Experts of a small language model.
Experts: 32 experts in each of 8 layers, 256 GeGLU neurons an expert, 1 pick a token, a sigmoid router.
Training: a variant of Adam for the experts, 293M tokens, 9345 steps.
Below are experts of layer 5 (counted from 0) of a mixture-of-experts language model. Rows are named router (the router's row for the expert), gate (a neuron's input weights, with its number), up (a neuron's input weights, with its number) and show model dimensions 0-191. Each number is 128 + 24 x the weight over its row's rms, rounded and kept within 0 to 255. Numbers have three digits each.
After each expert's rows: a language model's description of what the expert responds to. This comes from a sample of Wikipedia text that the model never trained on.

# expert 2
router:132144143135105114124139158117157130111125079108131109139145125137162166100178127118104149136123117138125145135127148137124088141106119157120174162098117117115137108161121128118143156193107147125140175116078117132130160162124116124128134115151120129153110099141093140104119093155119107093133148109107133124124100142114116124099127150154129124106136186147125160122110112133138124086145133150119143121145056126135115162116136138096138179131168158129102103107148150111132163112105129134103154164162086145133118177080132149094107167120117157162131134061185127164120141144088192127
gate0:154125157137145133121131172135070130149144117119127100179098155131136133068123151137138132126116153142094144132131093171145127103167148080112163149113134107112112102103152177128129161150113153148111136099124103111100130152107134136147131110104173173138102133094156121114138137140134098140170152166149147133099128103172133107110125141125150139122174095169118128148144146139140139137123099128174120119174113187106096120113117101138107158136134143120140106145114094157084121172085180094133106120139173112105139130103102166096181127115125156135135089131131135133147161108095152118
up0:137143141070134134144114128130159081085095166151145152163105120111127141162134176141120153153140167131095114116148133113111149103138132117108094144087143094107134160109151141105116169144182117154145147140064119118127175130127107116105106128101153104153143159106117161159115134137144150135112095108154126088106115133163127075146124136100126113159160096108119124148125158146140112078102110117113144111098108123120160140140142127130109165106161137181144153143097165125148122143150110106080103149157131137110125147130110077120135158085158107112092146167119137114151133180099121126
What it handles: Openings of proper names after "of the" or "at the", mainly sports events and years, such as 2022 Chile Open, National, Women's.

# expert 5
router:127116113093077108144162152102095170115142109086133119154137137167134156123165103134074134156181144111126160078137109124143165107112130135108140133115109131119135084137106129116127135211121111127177127160124121111110136141105123129153123143135127137123134159124101089089114092086123097100086093117120103126184137065104138154145126139127118070080160151129124096157134124118144140137116154139114101131156109114110164135132129129101174153138166152101118117127153119116114104118109157121121102148164137144132132129099078140109121139118158136125153133147130126176130107165136168110
gate1:160125155110139108129160133113158169146081134182086129137138144129135145146119142117112134088134130137128146148140093117107151131147126144165140143128081181112148131107115131120111136102123072083140120127102141173095092139088153204157107121140137102115140093124184103103151103137112145142153104116150139134048146131093101091146154157085101148138154096104130106143136142129150140143083171085153133129103144122108115128108122119139138136129128106095137146090114116146135138190140130131160117147114129114151159123121113146135134123161125116132178120139142133130135086105148177132
up1:103137099108090119138133168145105134131173148163113104119129183123155117141111135132139136106174114108114147136135118138132148101081119094140164103099132136085104091107114132146139091093085114105125105160137184096140148146121143131079129142156114136127171113185134110122098114158114116067108122134149103079126122069118120165153104099130111071120142108130120102097142168129155132149102134128115163159155111143119115111114091159115124131114079133114130143101141126127176097096149114112093130146097118147156162110133099148122091123170138109134156159134122148137164114108134129126
What it handles: Relative pronouns, conjunctions and sentence-opening subjects that link clauses in narrative prose, such as ", which", ", who", However, They.

# expert 24
router:149136164100085154114114150127125146123098122113118118125153150116135137117130110155100145143171133115136152153138149125161151137136108148115110156120143096169119123122141144150129132180115084118169121108120157114167147143112145133141162111120089099166149107087107131112086137083102113083141155137139096143100113166103149085114108139123131148088114157139136104143105107080131155086159124130111106124131077146125099152131141158091195157123163204112112144113147146133138166112082150101154143120162139154129131180115098152108108153102152120114135145106135121133115110168141156100
gate0:119143140126139109152130129109109151088158094093159153133121116125106122134150137165129136141147116104118138123141127150095139131146088086150125076155149142110099159114096146140112091151133124123140142159189033128123117113146129130154161124132175125106095162146136084100150116140111101121100159144149144171121114150118147092094111136108105117148102124113138143119130102095144077092134117127099127077126121124117164131091073121089106105091161135144120112107109102079133110180147128148119120155106142137133122077104146111128156128142113128082096117124137129142168139115119173112
up0:120168130156107140159120159147143120114153132122173105103146119107128110116124158151106140177178103162153082147131116143084159151159126092149114101136163108123093179112107159119139101141127110120167125137187080150137087140135176102161119149106157155129105123176133109083121143131099121098110162082181134162136137122124128094087105115157157110131104104102113097127107091100136117094138153123092123103159129112126147082159145140139149135104118172154118142112104101092146116168143161137143117158113123106125137136135115108131180117126124117116121147124113138131122122122177139138
What it handles: Second letters of uppercase abbreviations and codes, such as country codes, positions, state abbreviations, call signs: SVK, OL, OH.

# expert 0
router:180132137120111133090153136145140171109134110147085147149145147138108169093162150120113149130129133110115165119114132118150120126128100143131184131106135124121127091119104124112169156162171135108173098113158142168095100148148124096131159138142090110149109084089120135107140120127140149125090124153113143106133127127117109098154132132114114115110130151093120107152115117095137177118146084125137141154119041132122146136147140153145150156127135107126112098112189138121172139108142150128136159124127127123168154146161120130099145193113111107171093137120149102153147117145102198111
gate0:105144144167134125137151105101079104148137084128108127099108115120176177101156105164140122138125116090065138129133118129107147122096071121098093141147142172103145148123122165137113166140115071078118113155100110080125089117098117117118127132137134106122131107152143163163098140136144141106113144144089121149097110144121117107117120085113155136141116089196123121082158143122128107121142153094152137129144139141122076106127083169138113135159112106096145141150123135102089124172096116100137125089129124111160119143099104140127102120140101112153131097109130100157125125116121143161
up0:078156090086153110102141082146101126126120071149178140135103149114107113091163081141102103120124127110124117162141135136152141132111090138125093088122100139148088101132104124172142158114144109108151149124083056141135100156132113105103105156170101138155098089173134132140134123129156130146107114147166138116126176136121117115108100109129117124144126160138102120118157098150150114118138114096122122104091097161132101138130128153147103104141126128085135159138124143136156146160112131165127155103143145124124085169145087106149062163144136142116123135090104141124115141153151141123
What it handles: Month names and "On"/"on" starting dates, mostly in table cells after a pipe, such as | March 29, on May, On.

# expert 13
router:132125125137099122123105150117135155118148127120093122137118144117125179079172139165131134133132140136109091069103134151149125134141166098112148150133170133134142130144122153115163108165104097102126087159106158094147128108126110120148151101124122136104118117098129170100135136126157124087102129126159098140157087119145153109122183165130163102117114133131141110181129097101123154123133116108156108118174061181103110138124080177120144166101131141088138099135154139118120132130129166118118135138120115101119158125113130130128096187151110111184119156146148150139131124158099187117
gate1:136125149114109094160141144108134148150103125094107179121125120159152151107149170112130160155150133109134107075102141189139092149123101130111172150138143106134168111136103140091136137135123178118151136084151074130126106123136119160117143111136109092094128106101124137106161131151121138085096124111139104134136177120104109120125153141139121125070150129182141096135121090095129102113135153144133120142126048149113110125114107166108109094124177102102099154141136114103111101117127112166115167122147090117127167140091138128127088186123133173121125116105131144136126098140124125130
up1:131139122146148136076120110132172125121131123125125150106145136114072150143090115145108126100107136102106133136106140149166134127141120084130105067112103129142122084131141110157140118142075127101134111153086161133133121121113151140145143123163123105127127115095158119166119100116105151097115125130117157152137105122144131137101106150184130156166072155122088152116191138109102166154139131134072109152100121105142172150095123122147155143164120137171158123146098169135146144111129162141153111153079156143130170099177139127080121079140128118137091100128126136149142126130134143092
What it handles: Delimiters and prepositions right before numbers or dates, mostly table cell pipes, plus from, between, since, founded in, Born:.

# expert 8
router:146113167129096081123142143105085135137151083118099110101148120123120128118180142161128182147147110125131155062112122166148108135114114150133166107157152114085125112119108163110139133178139155117139104150114118133133115120110086136117109112129146076145100118097141150079114114143147128113112145091134092166131141106115125122099122154148101111103119161112111130157157135115130180085117152129141148160177077117114112177116099181092124130117188136121118133108128109149129138117132134158151132167120109116105153186114105122111116162129126146121114137129134143165128129183096152123
gate0:084134123144070129140128133114135096119091100108115091166123169137137142060176104135148118150108098129112145130130143120133112150126142094124126142106130110114117115125109116155143085162114106171142121065128168082124145148146134133101110111127129152153072134123137174133125120161099100099086131141074086153136133127097141126114117152126139165097135152146143134153163098158143139119113130109143131103106102134135140139102183157107097157105114148153083089170122118139114121157147143117095115118143127144092124142122126129106145100120154131151116099072126182144133122156071134138
up0:143134122124159104125135132144150125133131167124119148116122126172146117154122158133107143129136133119138114142123092124124126131104092161092121100154122123146149118096133137092149164130101127134092121162150104181125100123137124129125121108140140096079161132114127115118108136089134137124156100165164159124111129112209121155136159096168111087158120133120159115122115136068118110124108134122118111128139120081097142121124052135125171116156157144077150157093133173127144123131084096148146153100086138147161114123167101134141103170092127112107151138198100122097152113103148143108
What it handles: Pipe cells, dashes and field labels in tables and infobox lists, such as a row-opening |, - Born:, - Succeeded by:.

# expert 29
router:122159116133108139130102138132126171143118087105116161140105132101158155103170111180107173102135145088137131093129168147120166126132159148159131103097148104129161110137126150110136176157149144078137121107130132139114159126092149116175136133152121156168105164150157146114099110130112091121151131135163146142131126098157140108113134121134142106130157163128103130101112124123112147120097105130157148109147093165120075129083126164157135138205124110141115103118157093113158136166109140162116145140131083122133101117120108165134113154100110101185133166133134122125150174155117158159
gate0:153128178158095164167115150101120160157137132135117088154106163169125160132118120143100116152143117169139130048133151119109162118101139138142163149072161156134154147122125152140104143130080073151115156143108120142112108161122091126146132126164135142103147142143113169137112074149142149094130107098137078155135139152120160117129137168129128140127153157135108086140161116148110126154120133144104149146158130083132121160099153102140136116134134151131138148121145146135097098107179134130120124149147143074149103123125124160082081131137107129147129171107106153165130128145114143161
up0:129123182110117125151085132110120171165128137143150116160099142153142126128136100146154128143140100146155136084139129100085118123114147155157146118089157138092130153110120149141101107111116095120151186113120107116120075139133125158124137155121151169177166176108098113151142133135134169126132115069149116160159141152140153103106099124113131146128165167146097106109153140168101133155085146147088121146159137106145133095120105103154119130163158139139093163108116145131119150110163108157078146142147125089143099110134124135084122149153081114169118143116094134143127173138113108128
What it handles: The article "an" and word-initial pieces an-, oper-, Mar-, Car- that begin longer words, such as antediluvian, ancestry, opera.

# expert 15
router:091126134137086127145158084091104126138135103092125105149119169145127168114175140156114187167160125102100144068124124128146161122148104140156133119150111112153125075126103175119129156186132143123164121115163124106126140161096153099140148147152112112145125127136171139091142097141137106106119164099156100118114149150151146132122133137114117120099140141148091104113103125150123156123116132151110139128129116127130158178142161181092199120149151175134113106126147133136146156116136134119139128170139114125125119154103140178105095149130116132145107152138155155143150183154120156109
gate0:130102114117137100145106109145143146085168124127113115096118110120112122083131174121162111125143160115084116113126111164152097114098094129151150134144112171150113144103115143110120136129120140118080162122102118100116160130146165126158137143152109108146133121133121106124111112147134101169131140150157091115112112136165187090111142124148087175146084134127146107151072185107127125134089125157132126159107139122072124140174128154175155163134080098111168114120122114130129141128151084108124145126179152118144090135128145140140121095108167099173089149111129147118094132104146108112
up0:152134104108089089129068147157126175138116147138146137108118158110134093112133115112169162107130139114138145119144073137144136091106112114123134136134145145100117097132137108132111105136128105124191120117116144104098175147083163178137133139127149099114173130145089107144174131127117083094105123119121144111168126107114141183127113132135135189115145094147147126128125113126151120111059105112152140133124150128140139118178121124144172147129057135103146171125128139106114072142118127104147089146122099135133146120126062103131139114153149099131132093138136114106123097108141136131
What it handles: Copular and auxiliary verbs with a following article in descriptive sentences, such as is a, was a, as a, has been.

# expert 12
router:121148133093107128134137116129103141110138105122113107169122119138105161138151113101087144167127100095108130089126158139143151149117138130105167134072116105163156125102118155153157100176156152114137124148144136101123156172109148129128130122129113117116187146112120129108120119163124074141121132133124104162153112145113149122139147150109128159094163171119118130157149101067130094132122115130117097125161074109131165121166074159094170126124176179098115144097131138107081110109134174096138110131156122123129153112149080161105087138115132110109118126112155133125156143114133176104
gate0:127148152106068079121151108148136099121106121151131106129137128145131111090149089146132111156133124151106099132154138110113142141152095125138102143122175125207129183105137180096146149115120124105083089142113118104154091103100155171131120111145134102176140151121111149131110130110116157144133157125114132110136157135152115111103130101095077137097144146123144144141150131149135139144131149121120148124146131150067147130154087153110137122143109114040174120115094143129113153119149136126099147089148148113145127123112118115129160147157106097128085131108150123126086138158081093117
up0:113106130143132178124157141150122125085112195131113112128133063105142147144126121140116092099150110120131102122150100153078112079139169139129103096126144143150092069150123130109151121125093136155121091131106163100146137076138160171131079160140148088157141130130166155118100131145120108147146130127091156126138110116150115084140132144144158134133096107159104107151117093135129126126143173119113126114085134099151123133100147071094171081133130115144106119084092129142127135143088101127127141148124111144101169100134123120142126144135130084137119099160080144129119123143124116100
What it handles: Paragraph and line breaks before section headers or list items, plus succession-box labels like Preceded by and Succeeded by.

# expert 6
router:101155142133106127123111149104159124145173106095095083127136145092141178112157116154105156142145142079160149120159130105118157141110099123126124139133119135140135107117133139147132140184130142108150083130133158101146160179123130104136158113151096155153112148128124144090153116157134113114128154140134132127151090116101165084141140130135157084093095177103082150112103114122166119124132135160108142107125111090120141116157088159100184107158184203148168135082153137130153114105165130126124147138159131108102079117128126150128116142160113125148104147146142117138138120136126156117
gate0:159138160158092105127134125152157132118137121114130128095138130109129119085133175110118115154131141094116108134104124112134145142080179120132106138106146088115146151115139091072138155151141118103126162123131151096121107151132136109163138127133124113111159153148160152095114106112098130096111145129152160135089085128157077082088109096101125146102122147126103145120100121087129101126153126117143153152159121147139112134142129145087090116110069124154172116110199118155136180112138131095112129119101135108165179119155153160132111114171120096169099129103123118127111156165117166125
up0:161107088129118118104132144142103127104109093105114167130109140167166123166117115137133155121126097130125112093143115121138079143168121169113189175146098153137137176165120115101101118143103155118135140134114143206112094121161126103125120125128127135160095151120119103139124153091099120137077145121086123113112120154091133151134124184108115125068146105063127151121106131124097129146149120139142136097124122140126108151155157133127099096092177105154118124171120115127092135132105114134127154134169157115118124156099125125134139156108144156112111121121166105101192141118111117139
What it handles: Possessives such as 's, his, her, their, its, often fused with a preceding verb or preposition, as in filmed his, of his.

# expert 7
router:138146125129075104141124130128116159097152084133084094160169170135099143115157123176109171138135122105123139075127111139165159154134158148122134135096125129127110088125106147114137133165107122102136128116115148134120115109106109131127122088167133135109116146077163123109117099145133119101139170092169091123165111128069156133145165162138111129106109154110104100111141101072131160086094121115119098128154098092111109114141112184090192125158131128119136114116130142155142100138125141125095123140123136129146115149135068133113117145156117098126112140127156150146153146142095160171
gate0:127113092115144137132115131134164152109203064134131120104190122084122119143128103134131153112145097144121116116081141140173170122130130121157149122141074112091095044115116124141100125127101119107147127132121093132079126162100066145119102119139130149138096148143152135162144128133126079137131125155121123118140127128114131139070081129111122148111113137105135117124145116133128179149101138124133129151129085103127130155123116108111134100138154139127108101165150144118130125148090160131173111120138132161122102142090129125134125170161137127126113140067168145128084122161123165124
up0:141124108083141128124100130173151193062159090076149099129155139097114121130107113140154109118118107162122112073082126172139127095132143094144149127131077113092137123128132089097100112128106111087138116096145134157082120127092094150120121112162115110177101158104136128112131108102145102162135124110136099104130137164115143172111111163118133127116114125105141135126128116153093161136107160129126138147156119100109097101121140100132127117122136124116119106178136098105131091122141166132138100105175140136136114153069100141156149126128122117111130136075174149133080128122123116147
What it handles: Wikipedia markup tokens, mainly table cell pipes ending rows, |---| separator lines, and closing == or === of section headings.